Weights of a small mixture-of-experts language model, trained from scratch on English Wikipedia: vocabulary 12615.
Below are experts of layer 3 (counted from 0) of a mixture-of-experts language model. Rows are named router (the router's row for the expert), up (a neuron's input weights, with its number), down (a neuron's output weights, with its number) and show model dimensions 96-143. Each number is 200 + 30 x the weight over its row's rms, rounded and kept within 0 to 999.
After each expert's rows: a language model's description of what the expert responds to. This comes from a sample of Wikipedia text that the model never trained on.

# expert 36
router,188,235,182,160,203,181,177,169,172,157,240,217,203,206,214,219,170,192,215,193,239,249,231,178,181,209,201,198,218,170,184,199,126,122,281,253,207,191,161,206,194,203,226,162,195,205,195,201
up0,191,215,197,229,214,158,218,222,180,195,241,216,113,273,181,181,225,213,239,191,173,208,206,260,172,218,143,250,197,174,179,225,173,173,261,203,209,222,216,237,199,207,209,207,210,155,185,202
down0,221,227,205,245,181,199,122,146,202,192,177,167,210,181,224,190,211,155,211,190,248,233,176,147,164,216,238,234,149,225,219,218,181,257,172,119,224,207,228,212,241,252,205,177,144,179,212,228
up1,224,209,203,261,188,168,213,239,186,221,217,185,201,243,189,182,262,176,167,183,260,183,202,195,241,222,165,189,188,220,183,191,204,229,213,197,239,207,289,211,224,225,215,181,189,222,221,211
down1,212,194,219,231,162,169,228,206,239,185,178,152,175,195,201,207,224,215,242,215,228,205,165,167,200,183,262,238,138,263,240,245,272,197,180,192,183,144,194,218,190,216,189,156,228,185,178,150
up2,195,209,216,222,165,204,183,260,221,184,185,191,162,180,186,173,159,215,205,171,194,236,154,236,216,197,234,227,166,211,261,174,186,282,140,190,207,180,212,193,164,244,203,198,166,139,235,211
down2,193,221,229,207,218,201,190,170,208,216,210,239,223,116,171,218,223,216,246,144,195,219,247,131,182,186,228,180,229,136,239,228,194,201,238,213,259,183,189,228,211,173,212,163,186,212,200,162
up3,222,181,197,195,172,219,211,214,198,153,195,186,188,213,196,228,200,255,240,231,205,234,192,193,241,183,235,224,244,261,195,146,178,173,219,239,226,160,174,206,241,230,183,156,209,142,199,206
down3,244,175,168,211,193,198,239,216,217,223,195,271,205,175,244,180,212,222,204,247,185,186,171,260,215,195,164,225,148,218,194,229,240,212,194,212,228,221,247,231,214,232,181,188,203,164,206,234
up4,157,238,158,197,184,140,216,208,238,163,200,187,203,138,211,190,181,215,212,212,226,218,235,187,169,187,210,218,203,128,186,186,204,200,167,221,156,229,184,183,229,195,180,201,225,183,226,195
down4,222,184,185,247,195,214,196,224,165,195,171,165,216,209,234,180,157,235,178,210,229,234,193,243,220,156,243,196,200,195,197,209,248,250,182,195,226,154,223,229,246,191,184,237,217,265,174,223
up5,135,230,178,219,241,234,179,228,208,200,199,191,162,168,208,243,165,137,218,189,248,198,197,209,217,210,182,235,198,248,212,244,222,187,235,267,239,166,141,179,190,195,208,140,153,193,215,201
down5,238,157,235,274,238,195,211,227,208,250,167,193,227,160,156,198,246,207,223,217,152,182,201,225,197,199,218,189,236,208,214,196,199,200,189,183,144,184,182,193,155,170,216,159,156,142,232,187
up6,227,159,252,214,149,176,198,152,153,223,201,220,200,189,222,190,152,226,188,225,231,196,263,177,227,249,232,220,233,200,211,244,161,174,217,203,248,174,164,190,200,140,180,212,202,137,189,197
down6,155,170,146,196,234,211,225,231,248,189,198,198,216,218,252,186,202,221,143,200,202,165,149,224,216,197,212,270,202,180,168,136,165,213,197,163,214,207,172,159,138,198,189,215,169,232,195,189
up7,177,220,205,158,232,194,168,245,216,204,191,189,177,156,253,197,134,198,242,181,210,233,176,214,197,129,213,202,211,204,188,188,162,204,230,199,203,208,149,197,266,146,251,243,188,173,185,239
down7,206,176,284,240,229,170,179,173,223,220,199,233,235,230,183,200,199,174,254,199,157,200,175,174,206,234,184,212,188,208,187,204,195,241,165,259,187,210,150,165,158,207,163,181,216,161,183,212
up8,175,177,215,142,209,221,180,188,137,244,210,146,148,163,218,258,198,225,192,225,185,175,197,249,232,242,264,220,214,190,190,154,217,198,236,216,236,196,191,202,229,176,195,199,246,219,212,159
down8,200,151,203,188,154,208,190,212,244,213,223,146,201,175,185,214,216,179,171,216,171,189,201,230,202,143,217,179,203,231,172,179,198,254,154,231,144,249,190,208,144,181,224,163,206,244,203,221
up9,209,221,193,173,184,214,169,278,212,179,233,237,214,209,202,244,189,238,188,259,232,240,238,218,218,174,188,251,189,242,206,233,175,200,208,209,233,126,199,235,237,201,224,195,180,152,214,237
down9,174,185,234,157,242,228,204,200,184,213,216,177,168,196,188,272,163,117,287,182,211,289,249,187,220,216,251,200,213,295,249,233,206,199,161,220,203,202,212,212,226,219,241,176,204,195,181,183
up10,198,141,256,171,105,202,218,213,198,214,209,204,169,201,188,161,138,191,202,157,214,178,166,214,188,268,237,225,187,173,198,178,175,237,220,223,203,205,227,152,212,183,211,200,146,199,189,213
down10,188,138,179,232,173,214,215,232,151,195,159,247,179,221,179,154,211,241,184,173,181,186,221,230,217,199,227,211,199,140,162,213,264,186,164,134,190,244,259,177,143,170,253,208,174,136,210,189
up11,234,237,260,192,209,158,233,184,225,178,162,213,180,178,176,219,155,179,204,214,208,188,165,199,211,155,192,211,242,160,226,172,216,186,184,184,185,189,191,202,148,223,246,195,175,148,186,202
down11,277,188,231,190,195,263,205,196,254,200,163,222,223,204,223,212,196,242,209,264,231,220,193,123,168,177,188,231,196,223,233,186,231,201,197,228,204,212,181,242,253,203,225,169,219,256,223,149
up12,216,242,191,197,201,225,186,186,182,213,207,221,248,183,256,190,171,181,227,190,207,196,149,210,213,197,229,190,210,214,251,194,221,244,195,174,170,195,207,172,176,207,196,195,201,224,204,207
down12,224,158,181,193,202,256,208,171,152,217,209,201,214,164,185,159,166,215,174,195,210,206,120,201,176,162,228,246,193,206,195,223,222,199,134,197,184,203,182,165,202,231,184,169,204,202,200,184
It responds to: Nationality and political adjectives. Adjectives of nationality, party or institution before a noun, such as American, British, Cub-an, Islam-ic, Democratic, National.

# expert 57
router,152,221,177,164,216,137,191,214,201,150,209,192,195,215,169,239,217,202,188,212,195,210,218,244,191,233,220,177,192,183,175,121,235,203,234,190,185,145,146,170,215,187,172,186,215,130,251,150
up3,192,212,184,209,159,171,179,220,235,156,251,212,222,208,193,173,182,145,192,205,179,210,241,230,225,196,185,206,182,150,236,145,192,161,179,176,192,192,221,245,214,194,239,260,181,250,208,193
down3,208,188,195,163,215,206,158,186,158,243,166,202,165,184,241,201,245,241,214,237,204,279,177,186,165,186,228,180,232,210,205,217,178,236,181,220,252,216,164,165,221,205,208,185,185,187,181,202
up4,217,195,184,241,213,199,179,146,176,186,191,176,231,178,230,177,201,197,184,208,231,186,183,187,195,216,186,182,210,147,213,175,188,218,245,185,214,167,243,158,171,206,174,183,176,198,217,208
down4,222,178,191,183,237,193,175,163,223,205,216,154,187,162,222,208,165,179,192,200,157,185,130,146,221,180,181,197,184,191,171,217,215,191,220,234,251,171,202,226,238,213,210,168,206,165,192,156
up5,174,160,237,176,162,196,163,223,217,200,224,222,264,183,213,188,191,187,239,174,221,191,162,196,180,221,197,188,181,155,244,199,165,207,205,164,186,185,241,161,234,217,161,195,161,193,154,203
down5,211,184,227,181,216,181,185,206,187,180,182,203,208,211,220,251,238,140,205,271,172,196,232,190,235,215,188,133,214,221,226,225,157,195,191,239,165,101,194,198,154,156,182,156,139,204,187,194
up6,191,209,197,199,195,212,212,182,205,179,222,214,218,166,253,206,210,194,215,181,144,177,209,201,225,256,195,212,220,219,169,179,237,185,188,137,185,195,203,168,168,244,161,209,217,162,239,205
down6,158,182,219,116,241,231,244,205,194,153,144,193,165,182,236,239,200,224,227,205,236,172,225,246,202,179,205,219,167,192,175,238,188,223,206,174,243,180,209,187,184,238,183,152,223,164,206,234
up7,173,222,256,238,215,213,171,198,244,199,187,228,205,202,288,177,197,225,118,215,204,181,173,226,220,151,169,249,233,200,136,162,207,187,244,156,195,191,209,210,179,233,209,187,205,129,232,231
down7,226,271,205,196,207,258,183,195,194,247,168,217,227,198,211,211,186,215,121,210,213,213,234,271,148,197,197,186,146,146,191,187,225,170,241,180,228,145,251,204,157,232,198,257,145,239,198,185
up8,221,228,226,150,264,199,201,213,186,191,203,194,185,186,195,245,179,138,209,241,191,179,165,237,204,156,155,115,176,233,153,192,199,246,222,231,199,187,228,189,196,229,182,214,222,235,278,194
down8,153,188,214,169,187,201,240,187,231,206,232,228,180,187,187,218,248,191,188,242,225,200,177,212,163,202,207,197,235,230,222,207,151,179,182,140,168,204,218,195,175,214,111,149,171,245,256,157
up9,220,225,236,216,185,181,223,237,216,198,191,263,215,236,176,180,194,234,178,204,188,185,206,216,176,228,224,256,220,194,211,156,186,221,165,215,176,206,187,229,212,208,192,205,204,219,201,149
down9,221,197,207,224,225,183,254,213,244,182,162,199,223,168,192,187,219,233,214,226,199,205,217,254,199,242,252,152,165,150,199,200,178,220,199,186,221,268,209,216,164,201,201,212,164,261,160,177
up10,189,203,153,207,230,264,194,256,181,148,237,189,222,178,180,236,237,169,231,188,207,241,234,215,164,236,218,192,215,227,208,176,218,196,207,138,157,186,248,178,221,214,141,191,252,152,174,239
down10,140,142,172,259,202,222,233,214,240,151,173,244,246,204,248,190,211,229,114,216,228,236,175,220,270,137,245,197,180,164,182,263,214,157,189,224,185,239,162,221,227,200,265,260,222,207,136,175
up11,203,286,225,211,166,165,173,215,137,191,261,136,181,224,222,188,244,160,202,223,168,139,154,234,183,237,222,197,210,196,201,219,198,175,225,242,226,197,250,203,264,167,180,222,182,228,207,206
down11,193,221,218,182,193,170,250,224,193,143,221,231,245,176,197,168,225,149,195,209,237,194,247,182,216,164,188,150,190,202,219,163,179,202,219,164,234,185,241,150,216,225,286,243,200,216,146,178
up12,226,259,205,187,204,202,219,184,184,135,153,236,177,201,249,216,238,204,242,190,218,194,205,223,207,170,208,238,192,182,184,217,220,207,194,187,190,200,179,240,194,196,201,216,200,156,190,207
down12,189,199,222,205,182,193,182,175,176,139,183,208,160,201,196,213,140,196,217,188,218,182,199,177,179,175,169,211,176,211,157,203,258,183,164,145,182,122,164,259,183,219,203,248,189,170,226,205
up13,213,198,201,205,198,249,218,177,242,240,229,191,173,228,186,178,214,195,215,208,222,201,264,205,153,211,185,168,211,184,170,238,188,183,226,203,227,217,208,199,205,223,224,178,221,232,190,228
down13,192,204,237,217,191,179,161,179,199,189,119,217,209,162,188,169,275,162,177,251,210,260,135,261,177,198,178,178,248,185,263,221,217,212,188,241,215,232,245,227,246,266,202,161,168,151,227,219
up14,238,239,238,178,192,195,163,223,238,183,252,186,186,183,179,186,229,197,178,219,204,227,216,151,183,243,240,159,172,124,160,142,266,212,206,215,180,220,190,223,205,243,210,182,181,209,208,193
down14,235,208,236,190,178,205,231,269,263,207,232,177,164,179,214,158,189,183,204,218,242,201,169,175,186,205,185,167,182,185,184,208,190,173,259,229,173,171,212,225,200,217,267,135,192,245,266,210
up15,129,196,239,183,215,151,196,159,158,172,157,171,164,172,222,235,211,170,208,156,164,184,200,198,166,208,127,231,198,202,204,251,157,193,196,202,229,210,177,163,223,208,197,246,211,199,224,235
down15,290,178,199,176,198,204,210,165,229,215,223,240,209,204,227,189,172,176,202,187,158,201,209,157,206,196,180,231,252,233,227,181,178,155,186,163,216,173,220,271,153,169,173,206,184,174,186,152
It responds to: Word-start stems. Prefix or early stem pieces of longer words, such as post, pre, cont, ext, Instagram's ag, continuous, occasions.

# expert 42
router,228,226,186,223,238,151,193,199,206,212,231,166,246,237,217,243,164,204,148,185,172,206,223,190,177,228,182,197,200,179,190,217,194,150,209,203,237,222,200,182,148,207,181,189,207,169,217,203
up0,183,217,178,158,176,219,198,225,196,190,240,192,203,193,215,244,207,270,232,167,187,215,243,128,186,188,192,211,142,132,187,201,169,192,195,183,167,220,171,173,202,241,183,184,225,246,196,248
down0,171,183,194,201,201,156,188,190,158,209,161,227,229,157,184,191,196,167,171,175,191,223,180,179,223,239,246,174,176,203,174,183,202,227,205,194,204,229,147,156,174,220,169,214,156,235,159,147
up1,239,197,196,171,217,179,151,182,186,242,188,201,189,209,163,197,196,196,205,179,177,244,211,208,135,173,180,153,266,209,145,190,192,178,187,207,186,187,199,203,213,243,186,173,216,215,193,176
down1,166,220,202,199,210,206,261,214,178,203,207,222,187,190,142,121,196,152,174,224,180,228,197,186,206,193,199,187,220,168,195,204,184,212,161,100,179,185,213,220,195,201,212,190,142,217,244,243
up2,187,211,198,222,192,200,191,162,231,237,164,198,186,204,179,223,242,212,252,146,252,190,185,200,225,171,181,146,172,169,185,160,180,248,218,231,242,237,199,236,153,165,209,222,184,195,165,182
down2,197,194,202,240,139,290,177,247,181,197,195,190,221,209,231,183,249,198,208,203,143,209,164,220,149,208,178,172,212,212,208,206,185,243,198,254,207,227,207,224,157,220,198,189,201,227,199,224
up3,171,207,175,200,215,165,214,157,153,215,228,243,179,216,132,175,163,248,202,174,217,230,254,194,181,194,223,217,247,232,225,172,210,195,170,248,226,228,224,195,209,194,191,204,180,217,204,235
down3,175,181,185,238,234,238,232,179,187,136,228,194,205,188,152,200,183,254,151,229,227,172,194,215,226,234,143,198,174,203,171,215,149,196,170,148,169,230,176,160,226,215,228,170,198,203,122,213
up4,195,198,196,226,234,213,209,219,170,157,84,193,244,160,190,207,233,205,97,225,192,170,205,178,244,205,188,194,175,162,202,215,171,218,224,161,148,173,222,168,192,278,132,221,208,250,234,211
down4,200,203,158,181,186,181,233,172,161,219,224,183,226,176,226,235,215,210,218,228,157,146,281,250,199,204,204,259,215,180,195,169,201,215,153,194,159,178,191,178,205,243,234,228,176,207,235,198
up5,199,217,155,190,189,222,168,210,163,215,232,195,131,160,201,199,226,192,215,200,235,230,148,178,193,260,166,211,219,182,198,228,200,205,192,207,191,206,206,195,216,204,154,224,186,201,234,179
down5,225,217,189,169,194,201,220,199,183,160,130,169,207,208,228,153,173,186,202,229,222,191,228,266,226,136,190,180,207,183,164,173,174,159,254,163,168,229,191,144,184,175,188,176,197,220,186,158
up6,181,258,189,270,232,218,139,229,201,202,190,179,207,206,227,193,214,190,211,204,197,212,210,241,186,183,143,157,216,187,203,218,253,265,226,212,158,151,228,186,225,172,227,196,135,215,213,208
down6,176,262,160,157,175,241,209,226,206,159,157,197,168,202,195,225,185,159,172,196,179,186,213,165,215,189,200,184,213,245,246,192,209,212,187,199,205,195,279,126,205,157,216,231,211,223,203,139
up7,228,203,182,237,171,169,140,180,221,231,204,173,251,218,196,204,214,210,163,209,203,193,179,227,208,213,206,216,175,230,214,193,140,248,192,210,178,186,200,178,181,175,232,195,272,212,228,193
down7,204,218,180,215,184,225,190,230,179,202,188,202,220,164,202,180,253,187,234,159,186,158,204,202,231,199,182,221,280,242,151,186,169,227,176,166,219,181,258,224,196,205,143,209,184,166,222,253
up8,250,237,180,153,189,188,212,226,203,141,191,208,191,235,200,258,196,236,218,187,225,232,161,217,209,171,205,217,245,246,259,206,181,174,196,199,235,179,161,164,217,162,158,193,160,188,203,220
down8,223,236,196,179,202,257,202,192,183,238,193,199,223,212,221,143,238,170,234,213,208,178,199,215,228,193,184,150,201,248,193,255,212,204,231,185,172,190,228,178,237,228,144,203,195,202,188,179
up9,203,213,191,188,230,174,147,224,234,191,188,208,181,214,214,244,161,206,199,242,205,188,218,155,196,187,259,133,212,180,219,174,189,196,113,216,216,213,161,267,188,196,212,191,214,211,229,233
down9,177,161,182,164,199,188,230,179,211,200,170,195,181,189,146,174,255,166,212,189,160,243,191,198,205,167,226,217,227,187,211,218,230,221,207,197,177,222,150,176,210,151,221,250,208,190,250,156
up10,251,180,256,166,214,228,216,220,226,230,144,147,204,187,223,168,186,244,185,210,181,244,202,163,224,231,172,231,272,199,114,165,167,185,210,171,232,209,218,156,245,178,166,210,181,188,248,220
down10,165,232,246,164,185,212,165,216,177,184,191,206,210,201,207,212,219,214,189,236,218,161,120,214,163,250,210,111,181,164,239,216,199,250,171,166,224,183,256,236,170,209,141,190,218,245,177,174
up11,191,197,178,245,217,204,208,232,187,230,249,174,241,207,174,275,200,161,200,207,216,223,201,190,185,237,138,199,174,173,212,198,209,219,130,214,189,229,208,194,156,156,200,153,150,206,195,145
down11,206,190,186,154,258,243,196,192,130,200,197,221,178,187,225,258,210,207,213,175,156,237,212,202,188,165,187,203,203,125,217,179,187,201,182,200,207,181,249,172,146,229,157,187,176,242,219,160
up12,194,209,201,204,192,197,236,211,202,151,167,128,172,137,217,198,168,155,200,225,214,235,246,186,194,241,222,142,205,172,217,191,211,162,255,199,177,245,192,243,170,192,214,182,227,200,140,205
down12,146,192,186,206,152,217,228,217,167,187,213,199,181,185,193,180,245,201,188,237,217,177,203,202,125,180,198,193,187,196,169,166,165,252,125,201,224,209,212,161,216,186,242,196,205,188,189,164
It responds to: Prepositions after verbs. Prepositions introducing an agent, source or companion after a verb or noun, chiefly by, ed by, of, from, with, for.

# expert 4
router,200,210,167,192,177,171,147,213,208,203,170,211,193,199,292,234,222,162,180,169,199,192,249,176,168,213,199,215,245,195,149,194,129,182,218,217,196,198,188,189,173,180,176,174,223,194,252,198
up3,204,168,145,238,213,208,191,208,209,220,204,261,211,209,162,226,213,205,240,222,256,254,186,230,240,220,176,241,218,199,170,213,181,236,235,240,183,243,192,211,195,177,110,241,200,156,196,201
down3,208,160,208,207,188,179,210,218,199,191,221,201,214,185,199,181,185,201,161,131,244,216,173,184,163,224,202,243,186,228,252,186,198,231,178,141,233,208,203,222,217,240,216,244,226,252,200,226
up4,175,206,211,272,198,220,196,203,134,191,179,212,228,153,210,219,230,207,219,202,254,184,158,187,175,244,169,205,163,193,177,197,213,216,215,190,184,154,243,180,190,205,216,162,217,186,209,187
down4,217,209,219,224,200,183,250,194,219,222,237,196,163,235,217,240,199,184,191,218,250,189,183,249,218,277,184,162,188,152,242,166,229,200,196,186,192,228,188,220,229,161,229,180,208,224,182,206
up5,237,225,190,165,240,221,179,152,210,193,182,169,214,228,250,204,249,206,208,163,224,217,178,160,220,253,243,222,177,236,199,230,192,188,195,169,201,180,180,158,250,272,200,182,207,232,214,213
down5,142,244,152,182,188,227,197,247,219,156,186,171,231,173,232,180,168,158,154,211,161,210,274,221,258,208,213,167,174,229,278,174,240,198,197,187,199,211,203,196,204,227,183,152,183,209,218,226
up6,172,213,185,242,235,222,189,201,199,136,214,179,145,217,195,166,189,207,191,236,221,253,222,238,208,213,167,201,189,194,184,163,161,183,234,187,128,223,205,167,146,157,205,202,236,184,213,192
down6,242,209,200,224,190,181,291,211,222,198,242,230,212,211,195,238,190,206,230,194,195,169,203,140,198,183,246,193,170,189,286,215,234,231,156,211,183,231,153,210,235,188,194,211,205,238,179,217
up7,207,147,167,197,158,199,193,151,229,207,143,182,218,155,217,240,206,208,136,145,206,208,217,172,217,173,177,201,195,143,182,174,176,215,169,221,210,190,182,184,206,221,179,195,150,245,210,218
down7,217,180,205,179,202,179,215,226,249,214,204,214,159,209,178,178,198,165,231,217,181,161,210,186,198,154,243,180,178,192,234,163,160,209,197,258,216,198,235,182,196,178,149,161,221,164,158,182
up8,167,225,230,159,183,176,207,200,217,219,235,214,215,203,242,184,247,164,187,242,197,256,194,126,227,255,207,231,213,154,198,196,207,191,196,145,201,221,195,209,202,150,239,216,247,165,228,166
down8,265,179,225,198,223,148,161,201,158,167,195,175,179,224,249,216,199,258,166,141,202,197,232,229,198,161,244,174,210,213,198,214,266,139,186,186,207,175,211,258,106,218,192,203,157,206,216,209
up9,235,214,205,157,187,150,258,174,223,170,189,160,230,224,201,194,187,263,205,187,218,212,222,199,207,177,153,219,137,183,166,195,167,250,173,231,237,192,192,220,224,196,175,227,161,183,257,186
down9,203,224,213,211,172,251,193,197,170,160,169,190,208,210,237,202,230,188,221,223,156,165,170,249,207,206,218,169,226,208,203,151,146,198,228,203,190,160,207,187,145,145,225,232,218,180,188,224
up10,217,209,164,203,193,213,227,228,188,241,203,152,168,201,180,200,233,187,172,236,183,188,200,205,170,165,220,195,201,193,218,157,177,224,165,213,230,272,181,162,203,249,239,200,227,146,176,213
down10,151,156,185,225,178,212,172,183,186,209,219,243,213,178,197,233,225,223,221,150,195,199,192,246,219,134,191,145,220,124,191,231,182,226,158,226,246,224,244,199,190,157,216,228,207,202,252,224
up11,242,189,140,193,140,227,185,201,181,224,189,218,187,237,199,205,245,184,202,249,205,223,199,196,204,213,237,236,215,226,254,231,173,214,199,183,233,269,198,186,211,184,163,192,240,184,198,168
down11,265,227,172,223,249,158,246,178,268,155,160,232,232,161,204,186,207,194,191,145,178,183,197,175,240,204,176,270,196,213,239,169,175,207,208,196,222,175,231,188,185,208,203,229,241,227,216,185
up12,180,205,194,211,228,172,212,170,202,229,189,227,164,195,216,122,138,212,213,136,224,256,179,149,166,161,252,242,267,204,223,199,177,176,181,165,167,170,245,205,200,200,276,179,185,138,183,198
down12,190,234,223,244,194,173,215,218,186,152,189,168,182,209,204,201,208,182,197,200,192,247,201,209,207,201,190,214,231,230,215,230,201,219,195,186,201,169,187,189,174,130,212,196,165,170,188,165
up13,192,209,220,225,185,171,200,233,197,237,157,236,177,245,253,200,207,211,228,223,228,210,205,238,182,208,202,181,245,214,205,207,183,197,231,176,181,205,200,216,249,175,201,234,196,131,175,196
down13,215,213,216,214,203,175,176,213,234,176,144,235,249,207,208,184,158,164,192,200,227,140,204,154,186,157,182,201,218,192,248,186,179,223,187,225,215,194,225,127,222,147,195,249,98,213,193,190
up14,188,224,227,217,195,179,183,186,168,233,232,214,207,187,200,207,190,219,215,161,208,184,169,220,172,190,177,214,187,230,191,203,225,160,209,224,183,182,197,202,212,126,199,200,170,160,163,152
down14,183,206,209,202,201,181,229,199,197,201,235,145,191,142,132,205,203,153,188,222,186,238,212,232,236,199,196,135,198,223,206,176,217,167,230,135,216,243,202,122,187,259,222,148,175,188,199,275
up15,194,211,176,218,144,176,181,274,237,216,204,222,175,251,173,179,159,217,240,207,197,194,201,233,181,177,234,186,226,208,195,165,179,194,210,164,185,196,184,275,174,190,215,181,214,246,203,196
down15,231,211,222,208,208,186,233,180,199,210,176,235,217,216,222,230,184,213,155,220,226,172,227,243,221,196,224,187,208,218,192,194,199,152,153,260,187,211,214,187,172,211,161,259,216,193,238,199
It responds to: Coordinating conjunctions. Conjunctions joining words or phrases in running prose and names, such as and, or, &, especially in whether or not.

# expert 5
router,207,204,192,183,201,224,209,279,159,171,188,203,239,240,179,245,185,220,212,209,221,233,231,240,204,212,195,191,224,216,176,215,213,201,215,225,193,150,182,199,212,199,157,204,156,169,198,117
up3,151,167,261,247,192,215,191,217,216,203,259,213,205,180,202,139,223,223,183,188,182,224,194,135,147,211,195,206,264,212,145,211,224,142,214,205,177,191,165,214,240,191,190,219,220,170,187,192
down3,175,230,239,197,182,163,231,170,211,252,165,253,225,167,188,221,176,213,217,141,211,233,256,160,184,195,250,199,220,254,230,183,232,188,200,196,177,172,175,238,238,276,169,159,134,202,240,167
up4,209,213,204,245,224,217,212,186,201,225,206,224,212,181,205,195,254,250,161,126,195,197,199,178,191,144,148,159,243,171,206,213,207,211,187,174,206,216,216,210,197,117,181,212,191,186,221,189
down4,188,205,157,217,201,168,125,192,145,207,271,216,188,185,234,212,189,215,169,229,185,238,198,190,211,143,166,251,192,197,200,185,191,207,184,223,183,251,196,175,235,163,186,216,224,200,243,219
up5,245,242,200,175,230,156,198,228,173,186,237,168,180,191,192,167,183,175,159,177,197,165,161,193,140,209,179,176,186,228,218,253,215,192,221,222,261,211,219,209,186,199,234,190,255,189,200,244
down5,185,173,166,190,246,228,198,248,198,195,236,176,222,220,206,142,214,141,123,154,210,194,160,130,192,202,203,227,189,180,200,203,190,197,207,220,162,217,193,254,207,267,180,219,197,212,143,176
up6,221,180,222,213,212,197,202,203,219,204,240,212,252,194,165,187,185,214,183,176,201,189,215,189,172,221,218,138,288,150,212,193,225,209,203,185,218,248,135,145,184,178,196,205,188,200,229,166
down6,241,187,239,164,219,215,229,178,215,159,156,213,191,205,163,192,215,190,174,179,191,235,203,198,188,207,245,178,208,180,221,219,244,209,198,233,174,148,234,168,214,170,127,133,167,239,193,139
up7,168,201,197,219,196,257,202,191,188,194,201,251,250,227,179,161,164,188,212,182,178,218,251,177,214,225,156,255,213,152,222,190,230,191,209,200,168,210,218,218,148,154,222,173,204,195,241,187
down7,164,145,239,218,210,257,227,280,217,264,225,177,212,138,202,183,191,216,240,210,212,226,223,163,200,244,218,240,203,203,221,193,230,236,200,237,154,224,247,216,158,145,203,201,155,227,194,221
up8,136,168,193,221,150,215,187,186,175,206,208,137,243,190,239,228,176,176,178,231,135,225,213,242,195,204,187,226,181,238,160,168,205,165,187,218,204,175,230,136,184,179,194,199,168,221,184,169
down8,249,209,159,192,170,217,148,226,191,205,200,167,155,148,175,263,185,278,182,204,202,159,185,192,240,164,216,229,208,230,193,177,232,135,176,154,192,227,177,231,239,189,254,218,116,222,248,191
up9,216,131,207,186,234,161,220,187,172,227,174,216,155,201,236,197,230,174,212,223,226,204,180,227,239,185,247,242,185,244,220,230,261,177,166,196,152,129,247,182,213,197,207,191,174,220,195,226
down9,144,160,222,202,204,197,190,191,208,141,183,213,203,229,190,171,193,247,191,231,203,198,222,180,186,183,263,212,185,185,229,212,223,195,206,174,169,251,183,169,163,187,207,232,247,194,175,211
up10,191,213,191,221,217,192,194,174,183,245,185,164,130,211,231,211,196,211,241,168,140,239,201,165,204,229,209,160,210,212,226,185,200,225,191,164,217,190,150,220,221,214,183,222,210,205,204,214
down10,267,227,267,204,203,177,225,194,220,185,165,168,178,195,128,173,250,247,225,217,188,239,218,226,189,230,192,187,237,163,211,177,184,178,212,230,179,192,238,169,208,149,227,238,233,124,195,210
up11,199,239,215,210,192,218,225,225,241,187,184,163,187,211,252,227,165,218,196,226,205,218,180,169,173,245,230,177,189,191,212,262,190,146,159,234,211,186,219,183,190,211,235,225,209,254,207,208
down11,198,233,203,237,217,206,214,209,216,168,231,135,186,196,199,212,197,260,206,203,203,213,165,239,208,241,189,238,148,159,185,192,196,196,199,273,177,195,208,167,208,180,230,257,145,194,227,203
up12,148,217,178,198,205,200,202,193,227,259,185,207,168,207,189,170,230,200,191,201,164,212,213,254,258,235,169,180,263,193,183,182,193,159,160,193,201,182,184,196,238,231,184,220,190,166,200,184
down12,225,158,232,168,110,207,196,148,183,199,188,189,190,175,187,217,148,161,186,175,198,141,205,207,212,190,191,245,146,216,167,209,202,191,180,207,186,187,226,178,210,190,173,208,266,198,166,227
up13,200,217,183,138,185,170,196,229,95,191,188,145,172,186,200,176,202,174,231,228,203,224,219,209,180,192,146,175,217,145,199,204,193,169,204,189,206,196,150,200,199,279,177,209,230,234,252,158
down13,185,229,207,201,201,218,182,143,133,238,218,218,165,207,154,220,196,175,195,204,151,251,165,234,151,230,164,173,205,181,217,187,176,208,212,143,216,249,179,206,202,173,216,206,190,174,206,199
up14,235,181,172,217,202,236,186,200,189,142,160,204,256,193,197,214,190,217,214,143,234,270,172,226,210,186,219,262,207,205,151,181,189,206,213,212,167,192,146,214,233,228,180,199,208,214,190,155
down14,260,218,147,206,194,199,188,188,184,230,192,185,159,180,227,195,215,213,257,198,195,188,184,204,186,223,233,253,265,222,182,212,210,204,98,166,169,219,225,226,197,199,173,160,193,223,189,196
up15,216,184,220,223,219,205,154,143,243,186,187,191,234,228,219,155,199,158,269,187,202,217,172,245,220,266,162,186,262,203,172,157,191,231,204,147,202,206,197,183,173,210,190,188,226,219,212,222
down15,255,191,210,211,221,235,238,221,195,239,206,215,161,216,220,241,137,175,274,209,198,218,215,185,221,257,216,193,229,237,172,235,170,210,237,187,195,191,226,173,194,183,289,170,205,213,222,224
It responds to: Latinate word stems. First piece of a common English word split into pieces, often after to or un, such as expl, aff, suff, leg(ally).